Weights of a small mixture-of-experts language model, trained from scratch on English Wikipedia.
Size: 8 layers, width 192, vocabulary 16384.
Below are experts of layer 4 (counted from 0) of a mixture-of-experts language model. Rows are named router (the router's row for the expert), gate (a neuron's input weights, with its number), up (a neuron's input weights, with its number) and show model dimensions 96-191. Each number is 500 + 40 x the weight over its row's rms, rounded and kept within 0 to 999. Numbers have three digits each.
After each expert's rows: "comes after" lists some tokens at least twice as common just before its tokens as in all text. This comes from a sample of Wikipedia text that the model never trained on. Tokens count by the router's weight.

# expert 60
router:516536513465528502547470503432578435577474475533422462472498528541453478450526485496542490569443552482468507491519500457410431474541524509432513536484458549526482489492447462493463475522567557492539538539526419493520473505519477462553482450525549548485512504514505447500530499483533457468
gate0:509545505463568486428480455443561444469553476498509586490477491547534508577490473473515488552429474513478539522599479440472520527464465486526487618510529494518545486552475517507430490495511463549430516480515489493461476430457553486513510474483556493508514425501534439527519528560455520566
up0:506521563539503461427540535485495519481518552524569603491481503525520531468511430595521558505478462463443536559512538514468493517458525510557432527537479514580513410476535533513502446425512456531474554483531475443454538439468525448541506454521572606571500425448524438498562480470518501488
gate1:457512437509460472442470467448521451518465464562483501540535486546523498509514506508618460537475428482498535521496493437425505493506524519521494477470530517487480439555518441510529453510502465535446483423564463516500518462464491481533531497535574413526526471480492460444503472475552457504
up1:490480440483484488437512492487489516519523417506522561575504495474531535483409525530515484445497480541544500541475527449451517463448491496474516545490491491469510521529480433516494580547418496489519434541564532506527531482451557518514482511529464398411527455484475392493437439531528444513
gate2:473483583584579521494510540468424535497500510511543437455506447472464516494522481481477438478483506482499477515529476500474515579574478555551451582460399553487486496484528510562458479463520491529451551500487456474437510460460550451526462565535550557471497512492538505561525535430555464543
up2:458524508488495522478506550479512483464483507464476469502523509510517521461552469531554494455543470479526492541544464475402509436521522477473491466519528557480456486499497510476416425520496414465479506561482486451513500524494556478512427520521515554457557533591459432510446489545531504516
comes after: " the", " |", " The", " and", "The", " An"

# expert 28
router:540520450456513470546489511493522511540532467545495494506426470540550421463545498495491487540452544482474448464546526512461488485495537476493505505562480513547479489531465475515453519578560502442544516520555433520513463516465446500486552464552496539499496480522431493457518460445498522457
gate0:481544520391423553442461439485518517489493493523490514476520553481490525427460517509448437448479502491506464464428513388500556473521540494507539534583459509540513521537468517448455538466537550555513510590530474521503539508448539548490517530472495507476512431565476457460498467524520510531
up0:458474503470478435513535585428539498497545425513489490473555499592567547457444486501475493518483428418497488520441521514468530473517441515549488395454514512543442475505508464494499481457432463476541490576535460495497499472535499506441392545517420451501438472445539489505460502541558463551
gate1:515467399504514506524455513478479459522514455476484467534478453511518488491495552515502519554563499496561487507441476473500492518505564435489553472535535496544503571497589459527528517589459447463551486529552542525540452453468457514553390461439508481474494491481538557517466487513490486456
up1:538482480477500453475440564461489526479496506527537537527466409535528593557537515442532443542551526522474503471500524476406497482546525543511460563500482511517516498526515493500482530465495526531531516529526550461536504508539520464478452468474522455571431570561493533548470532460479493489
gate2:502486463508472522504467406461462524491502526513449489515557532564534528485455444528452498504525439431501422530470487445512497499568566440559444495500494534527466498453478533496521437506520493497520588444537442462479560438500528532583569495507469488526468504501544518518525537492554475529
up2:530463569434456462467545525504493429526506513545519485538533445478500493482564516455560547454511577503486457429484468427517531525498485537486541444576522449556538513531471479515487522480470564447489458522495453486480484485513412531516438494505476505417567524565503541503518541554477492485
comes after: " |", ",", "-", ":", "|", " of"

# expert 41
router:520498490433520517572536469465514458557520475529481490539438517614542496420546484517529448541502494451503511474534551461479508501476501460448542541610491526535473442608475481509478549504520541480466490546478469534534489582490487447475501505557529521518472405506523457459520517459464495509
gate0:479494526497460445507527453479504419554496514561525565475460542488531517468438468445428396528531495478553509429520513484492515518555425531504512547502473517510466487531449441504592544465511495436572533553445499492496443544511578447497510525498468542494519512511554456427517561485462433545
up0:499488478444553450453542449507496491541504509550534537527471466498547528439498443505444501522563519517532478438492499590536483504505546538501485500562563489484499464608460467507499537446538461519531487519436479513506515552518501490438577547510532447444529494426534514443497505404471472503
gate1:492471448482434514463517532427497494534492508585513474530501502502482541454542517573541466491551510479517529476586500476513494562508451541553512529513535529464548465571506531529471499497563573561463491489545505545484470486357535521485446515497483476467513537453545493545531460534495528511
up1:514486495528450517427515508552437526484534549536541587475454386487468492492507513500506560521482485484498509476482541449541526506531531517479519509489438463495583448456519509522450501519472426466498535505558516470470558494458489525512485483546473464555463510571489514522537461490523511482
gate2:466481501509510486523544459468499478510550552409520470542394507487521484428469481486535569492512542489494531502487470548414466587509512457479449491475425471554424442485494446485566521478427449448444449475443520482504531467513579557485551479504491518487566527522470475440426510460536500486
up2:488503437548449551506561448510490509529458472497507557452548527609539490468408415533485471508462514420538490523481466472505524507452550503507502478561482510511486488480534496524515494516459453456491579606463473425561505465517539491488476481470582493519455501583450434464515443502538501443
comes after: "1", " in", "0", "9", "\n", " In"

# expert 45
router:542528511507538478545519537460543469558467438528452473475480539537472477436525488522531497487464551473510526491560492478459473484533564458456516549537445573524496512597483419496456538509543517430428483550509486563496438538509426403458522461544528518473455449537480393544482483467514529450
gate0:475460519472410496534505563529534558521494509513493468467533583592501459567455504510477489478523487433470507527462451558495498513519436407493494551482490558465532460505493448479606472488501572471554506465490462526520504472502472490476433472529505404564554548499515537551584470545547509594
up0:445417482445542414460537543519477492551527513488453572506466504485487571467550434449553563473476513493481465509513486595460505479501594496471450443479527513438436490553488497535502447470520408481531511496513472466539470526515485518509520548484500521551566525475523452431517476453551535492
gate1:553496500516455518546515559479479488540534493550505448517491559494482465508484557493478553472473480454519452535460446507436566514493534539558488501490444580486538491526534524481502541488511494479506537475582485550496574548551565497483413537428482412435489522490503478579479470489449425519
up1:530520447476448521537549505486487533578495503512544480614543498530499546489472481502549498542511486482493495533481480497437530539450568499437438567504553440544480533485509516477471472442508547486426463519503569562524543499527522578424496456541463466519530503464544493439490479576472478514
gate2:524497477543533473495482425479595429530506486495419491461472459476463470491462395493485502502483527546487491486455539541492469484549492418492479523547420507503501529503577474478566572468458514559515566484511484538477465422571447509484477558543508524546502456574427489498500512487503493540
up2:487526543490431522562533554558536430470569536454461437500580514491463494566506553494538498461521490473470478556400411480439567523525445467543493479499482507490484511540507524519487477525478536542456433516534513440565470489491508467549517517463437486512489518511531500527555540534549555528
comes after: "3", "1", "4", "5", "2", " one"

# expert 21
router:538565511463538469545510521432559523584480456556489493513511557590486479522547502494495426526460560461461507511522445429395503465455507478446548521501467578542473538543510483508470533515513588493474503509603448511527490493507506433456463457560506501494484469465449489442552459485537506467
gate0:500551541468467517463509503485528433531456493497436480459532529498429508523546496439483482565460479544524393601470477460488568533537457423463445497479463523455449511537493526465513514492517618491535444489508495571518493506476574512498475485489455567536466533528538475550473490488478508553
up0:507501559482510433439522437511516485499419519514505537514566533516458539475553498492498445509509459579522497553509456485530534494487445444496491511497501444454428504538442448487514484472513559453483464520513502556459455484537582511471443450542476506578480460490513487571548511508454523586
gate1:462451508475416520429473541490525511505502526506468492534518475516573504539482541536538504520528452513553528526462531466524525504508489484520522468511578584452490513512525475502458516507417519436536521460542481544553546461369534518498480492460593558479415552525549497511492510515503485482
up1:573505420549477477428487446478486534407570514491527558469469457492520539510541491537464480580616487473493505547469478520468572500487483511444484477444534537532554542533501431503552499598485481528540519498453531456467503466525523521501451498459518446526536459500506501498466442514519430517
gate2:550570540485535489502479443383491504574525540553481514464450422498512507511553430512478459509465481500553530500531484449466559484496536419505546542506534540501510524445506502512513531455465571583489465494489565493512541477524583516436480489479475474458453502487453484451530486511619574457
up2:545516453578434523453551506528546473425527517466526491461423434398440536442481492490464510485563453518541456519458519506435573496513475485442471529518480535541542461526500499530541530492538468500478535541528536466514528516459473561504587500465438470433554523546471511483507477523480458484
comes after: " |", "|", " ", ";", "–", " May"

# expert 38
router:552502492463556523487517473413549525536532521453422452483462563542463453466560525489479481571488545438543518503502512482441467490478555515466507514538447504559453443574430474518450565598571499490524467524552463507548502528539445494499487442530478535504465453502509512432529470446469501477
gate0:465509483475576537525565509532471510486486522511510528510471574636537533533468490433520498569541492538500547491466460464532421499480503474471524513508504506489477490539426480437520424442531445564529451484567470539501479518389526578579464465490524511515461500446522554519531536484430424530
up0:492422504476575498486548564519502507504477425545384526568551495483476489507469542469486484461476480485434536496478481476479510427425590499487516457488439491547449497494509595452475461501558477548493491544587500462455478526516543520513495453542523555472516449528492484508495476503561421512
gate1:505533447488534502518484520567454477466450502460467484442549591528463438453574540526580559499488473518512561481490548485445549522450463439530507441480483530560467512540576429494572545476543464576499467501472558501513532498474429559499475500520542492500490486472551549538543527476441431464
up1:477495459384469474481528578501451494419494470498546521510559464449463463499473510492520495461483488544537558483514464430395530505455545482434507503515521518519492489543501434516565502541560503503492504537524507508541602519504427515549427518568526524465538491502590511514477507432487487488
gate2:541561517566594647488511496507577462492445497467510541548510523530477551490526495511435501548484526552450471499473460485536491533514549530530502482445435535489523524477582514495553483486545446488473434460488510530472407487461497524562558500491489496464506504468528527510524497491475533555
up2:526521529549469507515498512508455496437513565530475499533443533502523492493552554489496522517553542461539521543456447453509574497503498454485488471461547480544514460471519547476510546444560481515527523477547466427533546492490545490591504442494479501448482508528495477522526528520502428507
comes after: " \"", " (", ".\n\n", ".", ":", "\n\n"

# expert 52
router:562568510475537477536476458464552525543498537526465518492418469494505500478514512533527468466489495407530461510482580463480499480504535495530509477555464518593432472538420412522423582601529491451541455561561502503549457526524469443512501462551522538456464485526476520452554506503465483466
gate0:523502548404520492484410542442559517507516492546558465560485515459520530520473539465448517565481482358461480486555488416468530407491531503500529563468439489483563493459463525555436546460512467481514480565465410449460497523465523470485461484482522452509515528560455486514477544447528543459
up0:519504392480483487510527463422503541530482524495463428498534432532494427513521460504581539488452517513477553484445475613546468530482498510474562468552539501485455556505467495443495497543466480476476605482538581455464490474465504504576484493500580451519523495468535502495506470508491427557
gate1:543521492437467557442509519521477509464521567486439501509513509484479559506507520568529490480521469569546432522436528544398538522453431498507475488517490458549572537511474500496563504551437467460557499441544533563528525446469446420456464464519484521518501552492452575574575487477450459498
up1:574494499377468520479548468475566515548536514491475486502505471474507556501522547500517517539549482534549488498508506477474528535518493507496416410530458496495514488528471459497475483500516500546497506566503550524496562476477425495550437457489518377569496496518469512483538494451525483443
gate2:465535503473478538535521531509455503472485543487500506464480446508490478552490443485484474465428450515507446506492498501486498512496498466539535468438453499506462472443516509508499514535500565531491499521513449491571432489466520527472489609480554539543445466497536492603460536506492516625
up2:446585592587507435486502505467524528528542568572520533483475496530550489489527557517443484506562473584439413555494525439500494491525513533548476485499508583554514604513486541489484496557562514492486519478558456472463464483484532489546530440524466519487507473575470525460562475452525486522
comes after: " the", " |", ",", " The", " \"", "The"

# expert 5
router:518503472491556479535498485490594438528539444543478505495504495498461464455519473508512481562473528455520523456552528525463451534497522477468502576563430528538462460545503498551487508557521495427510511547531465538527499514502470491525487470538521567524460516525450475529499472394483502496
gate0:480499535537496505461531549491517575483468447505515563590551519493553451521561514529484503455531493477492450475490459405465573541514517519517537552537429528592520484496465527528475440510489472504512480463468481484470494548432531524530505583501538480460481503454483496498525466469589538545
up0:553443468522530433512516570600532523502546423427531559554512465533521394531541539502547573512513458470470512492505442517444454477453534481463584551556473505619490444537546534461524517553476472482476438450454498446494446517488522484524499537541554482553437462466501473526500435513542522550
gate1:461527513459466481476495579522429504530523509494477518527488480492452507472443531511525535496525513500512507424423471541368516470517482500499490516572507489520503524443527488489514438434466500424452436537470525516502553504452513461503448458509488435560542544547508571471478486474492483483
up1:456460485434414487482401429484479547438499487404405524528451499486545504486478486469481525586473567530482579472399497413498522499451534562571490498459452551459497565512538497505507471435502532459523477497488535499512516503444471544499465530491532420487472532465578489512510486482538434495
gate2:475474408516501494540496570464556473511511540472488485464500530450480491407512424480547527468450525556488524516548519535515477508500510484497482545473450531507419401469496542434522513478566450485455500553484477502474481442502508506509565511467499512487487511501473456537473495490478502520
up2:475551543516467567488561480509554533494540495543465457512514492461476475534522541500461418486584500426528517592492470465423496500531525486521556468463514463434537508550481457526533490484463521480540475526471510445530515537499461477433489455469443520477499486593485526488566538495505506477
comes after: " the", " |", ",", ":", " a", ";"

# expert 43
router:530508485550614470548538494502598510577494450488444501491472562553401465408563479488513503495507541478502448473519466510456482447486527465459513528559484502516466536546482454527496473592553503446481483492594454491573465504523491431516512505561531522504509483553468461510538463473467491443
gate0:463499482490534480523534517549557471507557578419532457478492520571441513555443488499541519572532440577534523468496464555468560533492458521559518571455509484465438488483463483478539485519552476512437495505541441421517522415547581427448551501518496422465412468469474546530503439512544514544
up0:489558476548536508512497492508513524559433566554573497516456435475465581470516490411502445549506488532472463486514539488441499557456518438492445533510446484499486583515467544473540432552489504555484554537457493472451472471493499523504486412410511486525490473558437517423529452506529474556
gate1:462540490531489498514553511550528486528540446488391555492552501456398507549510441546548455486543470549565522475446437570446514466521523454549449446539506576484497539497519454500516508533446569465570516461564475555522584542506491504540513546504522493480492468477531485566517551457448493481
up1:517507530500529544466535518523502500537522503501431561477502534451416509486543502501535532538538383516555508487493481510430542420527521527504443509518500581506530496478514437493530549522521519427546483499510497465482616510515548482516521513522502482471459517459461495482442457540483465457
gate2:490533501532569476526569496545483395561499505451465530525505513504449517521446443412498582514544539499453539482456490513494421492497545487552461510470579521531476553414529470535521489556497465543529526510469446460504415448518516463543516477481497477537473454442508476506520601508495411569
up2:513522476539555524507498474500502472544510535460502504473501512555506476460531468406494519435489591453494500518537451514473502491489520524502459472551483465561477502502487532519433401581478487494517447520499422489619462490497520436604489439468543467577501585551501546453501492515467512436
comes after: ".", "1", "2", "5", "3", "-"

# expert 3
router:511557452497520489570571528433560441548530500515474493519420546496515456443554523482493477547477524521492523463538518564448511548460506462421485513574473509515491493529430472503430545537552531486511507500545458536554451529509456476534467448574493548510528507523470497463570471448509527495
gate0:463467500493486477486510486512506511476445487498491474496417487468506516503520460468455538539469381577518499489532468541431540532580489398463507494500452502561527444511410429468523466421560541523463544453517555483520530532546619483491518514575456487580557500470478523497509468456529552575
up0:520471553423537538476489530461605471530445430451551526485570493492465488536512498539439444525451495486565547453463537489472515481490478491455493446510505454453507520518481463511531464494543510453513559475524497391486507427501568482443608451458504433478482475438553487471535362518481480526
gate1:516528558491494457443555513486523511499496505541463522496501597523488485497545496611518479477551467528501545510488529525542540469474454536497515499542491544466494521579445514482426481491572480584548490531449511517552471476474437509445448548486526502476468565564563501551510505488426584497
up1:509557530421527494455522583470467491454499485508538524516465539453493509474494571451535532465554476596545560494482479528506499542472439449486443472483540550504543528512505489520580469493506504525449514515546487511561578458506472503551527467518542501471418517587504499470596468533451502414
gate2:547520479537478531552510425534506492538568493532477423522505548500455505525505515460503435499526501514527563509491502534517462512514540460523497533549527598521459462470430509440539540468521494579470529476495539484576505441492494511562548475592518574543495482546519499574499424507476568506
up2:500533557497462537553528550395493456488516435470513484497522540487501465462437413479536513441502569479501507493486439531522404536482469484501499524563446549461511502508557535481452460527480519482525470616523512540570519530493480547515534501549506572558531511523516521471491458410465478451
comes after: ",", " in", ":", " of", " |", " New"

# expert 7
router:539545519477558520495498531481569479548496495513474526502485526535524444480518513487540442555497526486468482502485528460448482479532552405441485518572425519517433508569453451495488494534547541496466481557499441503592462485503457462483457492562485511527480433566506399459554423488511517442
gate0:502476504537551480503492503470560551489552476491468564485585554487522442511486477520567537504507559552437513492507438482476478492406559514453522512458471525523509473484430541523432492501507468503555452564546505451544565495411531465489457530460515488569545433587485534551506464458579535466
up0:520437472463574547506498459573578508527474525531518461547497453519467495498518544482499501529513502476448497505506477451541503463486470500540470529529469441474477453462490549436494503494476430491548452446446513479367538459523561475508487450531484508456528447461507429584574584505419494485
gate1:453451486510525476432511569408516557459500478495479528535437532499514466479520537494560575514530477496527546573451510460405529484487617513438473549526430483529493534478502501449503518563498488497569513476532514511479504485469545512434440525544511495530475533520596555524522418520461519525
up1:491518515420460526521503528417474506440484520557445451560497510503539465443534529547506456474454445570538505516505472457404537431477497455445514484456464526513568450478412567452479474452552489468522431480499535520501535468484505488492433472558507464558474493455469470510533510486467531445
gate2:535571527574570523550547566481541523464524499516519490526494534530511497557555486488447421517486505495511491542545441451457480494482513517456447518484403490499515500508523509528443466499489462538465496498507493518461490496478469525437420521549419508468487607568470523489512458522463501571
up2:449478507526459452545503500559441505501509479476530589509494432490449496456437536529469405521508579504586486550489486456494499489541459457569453477549542528479515518440574573497514485505488500437484448534498472479512516495505521494526553460512554518448509458579570548477464486548550489510
comes after: "0", "5", "6", "4", "8", "3"

# expert 37
router:523538470487540450574504494484550521543503420486475530444553567557519483497566500489559491575459510451528522427509530487503516456492520500463540481578537519532436445565475490503508491554545546475488506477506451533588466531428443444475522463609529512500446542527464434495487419503484522408
gate0:438478460482539466500446537504482396487472424504535527473507468495489483497466533504545524560531449419435500488540548531429528509449488568537544485442466440537519418561547490481474458564530530521537501441553498529505509472485524491493528551515505523494496464488494532532530505541565481512
up0:546466527499652527487479526565459576495514479527533515515490527479483492508506534464500496457544495487497485509562474508512449442545547537501422449521482538535559468492470493466459495457471401484513492492487513460376557426479487488474533497481527472496498539548534481589476485522522521555
gate1:531512458498540505470468460493541473509517580488419440487492557415568501505494551510507503454502549499513506468435518511443488477498424456587490508480523524525558440534497477521593439558499480445503515511468483463497463464501487489533500504495532525508465489483534514535549488575547433497
up1:513512511525435571524500539534473580511505470482484547554502550467440539482453518507505492524443478452554466614456488497483523439523492534496373495494479493518517532529516426445528471524473530496415463502474512534471530432530510547591527531495527470487497520501512491522464465497545455538
gate2:455480422486458544475499452490426552519537534519506489516500525496507483522415413473334451518452522473476513445562513513500484471490538527518520484506511464499529514488464552537481414590544508508513533546477527539533437461463522495564550512540558483524493530493479507530453532482495458537
up2:492588429462555500501608529466512566513512489523520415498508519489466518443520449469546515495550486495563424499484470551472489478534538467468473532466500498454485548484478478581481470537483478472435557569537542529555454462554515511508525501508548457502435517472411486483547519539458403454
comes after: "0", " M", "–", " G", " J", " R"

# expert 71
router:539579515507541453520497483410532490586463457484502484498459494521501465469516504520503485467451508423507492451510512516462449470553524499471505536524480506578466457565414438516453475520504558472465528566513445510522486510470451464454497437535516546529459469459488493447529488472511531493
gate0:437502541425461526524466480477464503495432481488512565484487462566500480577562435538427513496489540457478480522479500536422491513548460500485517498463499560522548453544482534506479533482603509369545566485542512449527509468547505406496523456544461528549472467501522490476503496465512504530
up0:479499533425513447480482507470505470535491439457531534484455439530518460494509397531445525484555498438469463606523485545405483502491459521506487483474528621600484463514477548497493513466564447388541478493526485445518541484576481443477523445532491539532473476486464522507446516514534462541
gate1:488456402531501457499456431517461495526580522451484453472518557542535481554464465544481486524420438504511526510504532526370547574426455561528504523493559538554535482508487487430464474505502467504534486431488531492521456461439494530565501529508503477517549486424466518539458474482456516430
up1:522479467549490469476457458434464451517526547470539490479456530434565480540539527550540462566543454583506517485513486499437534569538425515546464543528533530504519441585444487485476489463555507582490503470508568449532509461463515509552600532477513438474501462454553484555508468498448545481
gate2:531564493525557511552499422483461490530422446470488484572470518487438519581524475532446512528507526481452422555471503449495514536569496487531473476442555488513527513491467447437535549495520524530532509458477494434473537487525529530481479501458524472410547461517530457470448556504468503514
up2:529489492485500421518521494422525483473512509480481477457485532491472471582507467510541504540509567492497547508611526456473486458499591449444478512542457529580518511503425544502463557508497501415550501626553538449514507507493516496537494462484521468521461513569509507437422500491589540420
comes after: " |", " ", "0", ";", " was", " is"

# expert 77
router:534514489492525487562511447458575478565512443559461520476488491570469456397518513473565491538493515490534448518529501498477518478479579437469525514590461532509504538581504488516449490539511540454508482559584483499524487560526488457553554442570489546524449504475456458517574460558500492532
gate0:491549501467465499556464509535541467532459490573463502465542481511484440523435489516527489537493472468483492505474517504511470475549502440513568496439547522469426550569501458425469423490546585444461503455562408537403573462529523494566526494478497421506531538495553427539558502547506441541
up0:509524455522478399488452517475594519531531536511569528479472484523509449469463567502577496512484458460493525522496479554503553495477528520514493485549554523522449536427522490454449465457452475501471462567499489486501531476435511523513447521532561498483586448433481540515539593472435545520
gate1:498490497490471492491497526529486502499572524546470532486524546517567394541459525529509554527469491528533508522542464511470550461540457474498507479490548522499485541532544414567494507512439509496544537537530524527476479453574451451588523484554407516519500449477569546533546490492501452474
up1:488537463423457531459502545478482516509496526537475582472515471454531541522540515484554505472537510517508497475477445470488525504440546514524523472472435556494472523510502493486518517573514546500496488561502544604518592542555471500517495432472483473565469492503538483450472434458484464450
gate2:549495464505489594517554522558434453512423492481454574492528450520470549461494392471577488473477525492482421457493528512529493489499557477547530535580415577564595501442562495499458497531515523464506477550514510544527535515532533516432539607437485471512518473466506440525442552484442496507
up2:496479451530514586538554453480536458496528506474499521558569497481497552515527468475550583359452532552486494508536558499519524506471507507559521483573443533496534453528480471572529461532480533468452496593479503540456469514498463546480555493444486442505485472524473528539495459489467492531
comes after: "0", "9", "8", ":", " \"", " The"

# expert 57
router:584522500506567513587508474498582438542516413515408462469468518511485477387521521503504484505477549460544545491505555463499501494468481465437462508528480534556457481522460470540459533536553512495457478513532440536557410573473491470487493468521581540494504490506466502452520472456496448490
gate0:449516434467499548456463495557465425515596499497473521472562495476480527526485462464524526484510485490478484558434519493465503514570497535499534470474481539472500480462402510469468485499504483517461452541501416497544444535432531429555526531502513473434505461412486555525542505550467506564
up0:549521508551416501455452500491496472463539490544502458461426526469533541506478449424441513510493535553468474477513486518507470490496461478506449496524522477468436516456437469448445528412556508487471483483471529509484480510530494509466472422478491480498459453513539486584506484483550507588
gate1:496497558509476560488569520551569603504570500542444476536527482497527478530512512512539474631605455464552548514445439442435487552486427423531519472565484508481593495500534531488474513493418431502563464510523501492495499538509488493508505558530482587489490520518494520536514560530496446556
up1:524486411484442500436510515491485510535564496562456409529484493528555500528555534471482581521471492461482493513526424482457495537407516503435523579517569548516511484462520477536421531488441535537479442522495577486504479573543581517495486528487526451443479451520546480523569479552460457529
gate2:533484418502513503476480496508518540548511482462528513563544536454530550533504452476486464538554469446501513574514496489512537506458525515538469543458512533485446466442534611509532446443449455482496564493460474434450504503394519557505554525491465554480521512542528483434560408461564503434
up2:496544488519489496466508468539517538516550493478499513523540534498562433481556425525510466511558535443526564562474515463530524496461545461502514528492493536528464526542537523545502482528471509450549467582514519396530525550502467500481527472488476435419442494586513537442403505525534482496
comes after: " the", "'s", " a", " United", " his", " The"

# expert 33
router:573535497485575538537500538433562522493503457551457506509450521565487516456552566477494489539435529453532480418547513481459499506549478454461556530578495493492481505566460466488458528498497580514474561532574457529587472517517479478530489499524533515510482493575502440487525494459493508494
gate0:481610436538484492445455499467500591472545551549548534506500539467505529514503542524543535559474482505498501543515485485503520465503475530480503563485426539518563493518476443477451479490500466574490511512496455484461561478370525481451552510505494522521497530520444476520529455543513540487
up0:447458506465484456527497537459524445534447516510525512541491423535534498523533487529531423445489443453484489496510450514504533547466588400552517484552546443526430482561502522484481409495525600528525526487545551545473468512505503499532482547503472477549455439487513502499519492497513549567
gate1:512485459452417483468501579487473547483512555512485517554470515477471505442503492513451518509517503489543494482532558557552481471516460519507563459503525517447526473499526498454487526428511519541442494443536526581553440522483526483520435487527551496471566557407474493514479522413486542418
up1:568504526518519542429505496487459529531521547403540510494561459419565555488554494522513556559503568608442469497539523495530514504473531506489501469509504547469529484487532455482526460470454403505459516522502490532463516447497515471578489507488424485518492508541502453544487446467455423500
gate2:540534598596484496520525510462390511530455446466412529514487546520441517497531506529486470506477554535540475462529545502534466478477488496540473570492508486534555402470539475479448606485473524471478540512600467554546468506516553512560455526496453482481512542508536505539445523448509479597
up2:503461448507583467525581546493532512462444517451557506481536466514495492491468477424572497471552482444479525562540500544425492478500515475523418507545551561496475508459507536473439474520503425527470465549568514578535564429500455481552513566510501517494520467543472483448461535486548426546
comes after: "7", "6", "8", " to", "5", " his"

# expert 27
router:543506493476536436543455486393522475628506460547458506514488530570474466449512477499481516489461513490484510521509527514529502442490515472415490511550512529507439491530549498520492492524543519473482582481547476551524519516472471451503492454568527500501491458535494401488504460418528471500
gate0:518478469483498513424472500470493524570538492517457497484541454527550518545493488438491503562514488513489486444497587482472438494553504488489490497537493543513469517429519539473398495543553417519511507517499497463466453507416558485466504507480510613544528391552464519512451409421498460490
up0:550464589550490525462548463493500550494415504462506496487519427548473522466510522473468453533555476520515523552482517462478470420545525483496467433475487502523515453550497493471521466497540482436514458584464548483504526438501535474438467576489543485513502454490511513413431435432488479547
gate1:464494483533501525431433557450540563581466443545479488544554484415528496505481503448505519476531504515565609424457477497503434475529515486541530519500494516575488567521574529528451500497422500557538516488531516462491508491420456459467459502484505478519488442482553508500504451440526485450
up1:507419470474484439436429548491472514533476522573514416518509494431434488470466497445454490467471518481561532474460436447464544549488468459519514539486573464521536521512483512529499455545529462453466484604523477515480572495430452479570513516494499458480550401499440484508481483415462512535
gate2:527498499488478472503557543509477517501544487487463516413540536571509465514479465512549473498487476538457480556510475503476548513536542494499502545398505453591498467484513529480485428494521474454503532460554452482515413465448549490619520481520526522467511472479453513525478542470582446588
up2:581457442471523461547569444492520497418483496476518514445475383498468568452468481458419519470524472528433563483481454533514522532455472553518437539558498475539485493474466525580444584579483476497501493547496515530504540397516498493504517481493546508541453538503512494466472612487487452527
comes after: " ", " as", " S", " Sh", " (", "9"

# expert 47
router:522569563479577529529510500453546532583487424526486508457473548501531458475525522474510447525465537457476519492482524473461474477518552469433457550565464549540477509603454480490448506530540517465491558508587482470557484499500504428485459510570498512456465476573468506480541466427505478441
gate0:505535479538474515575552462634470485514507491521473547427524540539503462502452509483496511518487504555464521525436507500530568515408535460519501548448466575507510535554535534428456492551482540432571525531482507528470508455509520416501545477498543503506469525407476499456529532475527477446
up0:516492457523523498536453444547528527545569478538522529482455499482530499489481544535529498553541412474444512541451534454429516497512528456504521548475461549470469543465443509493499498532451486522513431477501481497445497486460506526517521471439550430468482535497478472489505548532602456533
gate1:479466469439505500474509502535465499500449530474481538431565534537505465447460623525481483514546475531578414451489494523517492401481522481511534537495475497486513530533538541531522516494492506502484542516567495489500517460433508490587511584454555548456487499486514486433453517450555482491
up1:476491444461539457459444463521462559480461518494477546498514521525445500509492537490501550554523464537506523474445536496476533448499483487484500585542488526496537557574504463522546562575525459442546513516619448478492489519406468474578525513538541457471493556490417584548466429477556446539
gate2:518511549581461485522534521438512475569464449497491540412499552451480477493430472482529494400473483528540464531556568440580539449481512531552511461417511490545542475526531498583479502422481459497479508492456470467506469468521526443465429516486507511530513515518532525526493559503526476485
up2:450483550573517465560550491552515462507530503563488554511500435545484521514449455475487490454466521539568470562519524483497528476431543470534524489469512457508500508543475498503533483536492490468532551487548480458534453515459470459540534461543546552512486484521519508467556491473537487494
comes after: "9", "0", "1", "8", "2", "–"

# expert 19
router:582579526486533507540507512428586514536511465576476514529416532527499465478520505490558469515458561460475463452517526471417504495478552428482594500585509487568450533573472480484501484540550527509478492534531439480582446558481423493467546460520562503499481496568487472473532454449466501479
gate0:484489493419502542477492459541554456447495513496504527511462529533509489561525430452492464545406561482442487509461512531474491503498543538502525475498487548506537452512434477488455491515534484515574460522490543461521446406372516512498539534532570519471539503439562560431423542468419561459
up0:514446490468555478553591469555474503497523552503463509519518469486446424445509522485510506474486501571519539500492536533536469486435519513513490454489535553519483492544514521534482478533563464444476487483557599562484495462482438539496529543477518499456484367437550546558551476517589509497
gate1:516498452378435555467505543466564501494493502552485458491548486559444484520503522397517462522506424518508458428491583507492494489519476460506513487478515535479522499460487481514471556515494518505452502540508484594566477426531397502485473539523532464485531537543494520546470521452612519413
up1:550451480471437537455477449538440506462501487573461524539484519442503464509467536499526440485446416496506518540438578497493511437561528479528450500469450514493462496552465437476578509499531505525455495592547457577490459455536542532482531460476506444516492545510491481494526534522425460528
gate2:566404500610470541549490442486520424537561484518523583493474414471462502526466482487523511492505558494479431506492480557458501503509546482511457535489467555508471481464470489513457488487518541533493404456543513532532497504422529536625481511428519484467515489548520529542503491510536466536
up2:563574517555531477497538547613487459532500524490541503514425465489588560532514563459517513500521539525438486614499460500466513455474516499522464462526496518565573479540405497456562509573523470432467474516521522515468533506433527496463473502535436473466460565494475528458510555503492455479
comes after: "0", "6", "8", "9", "1", "7"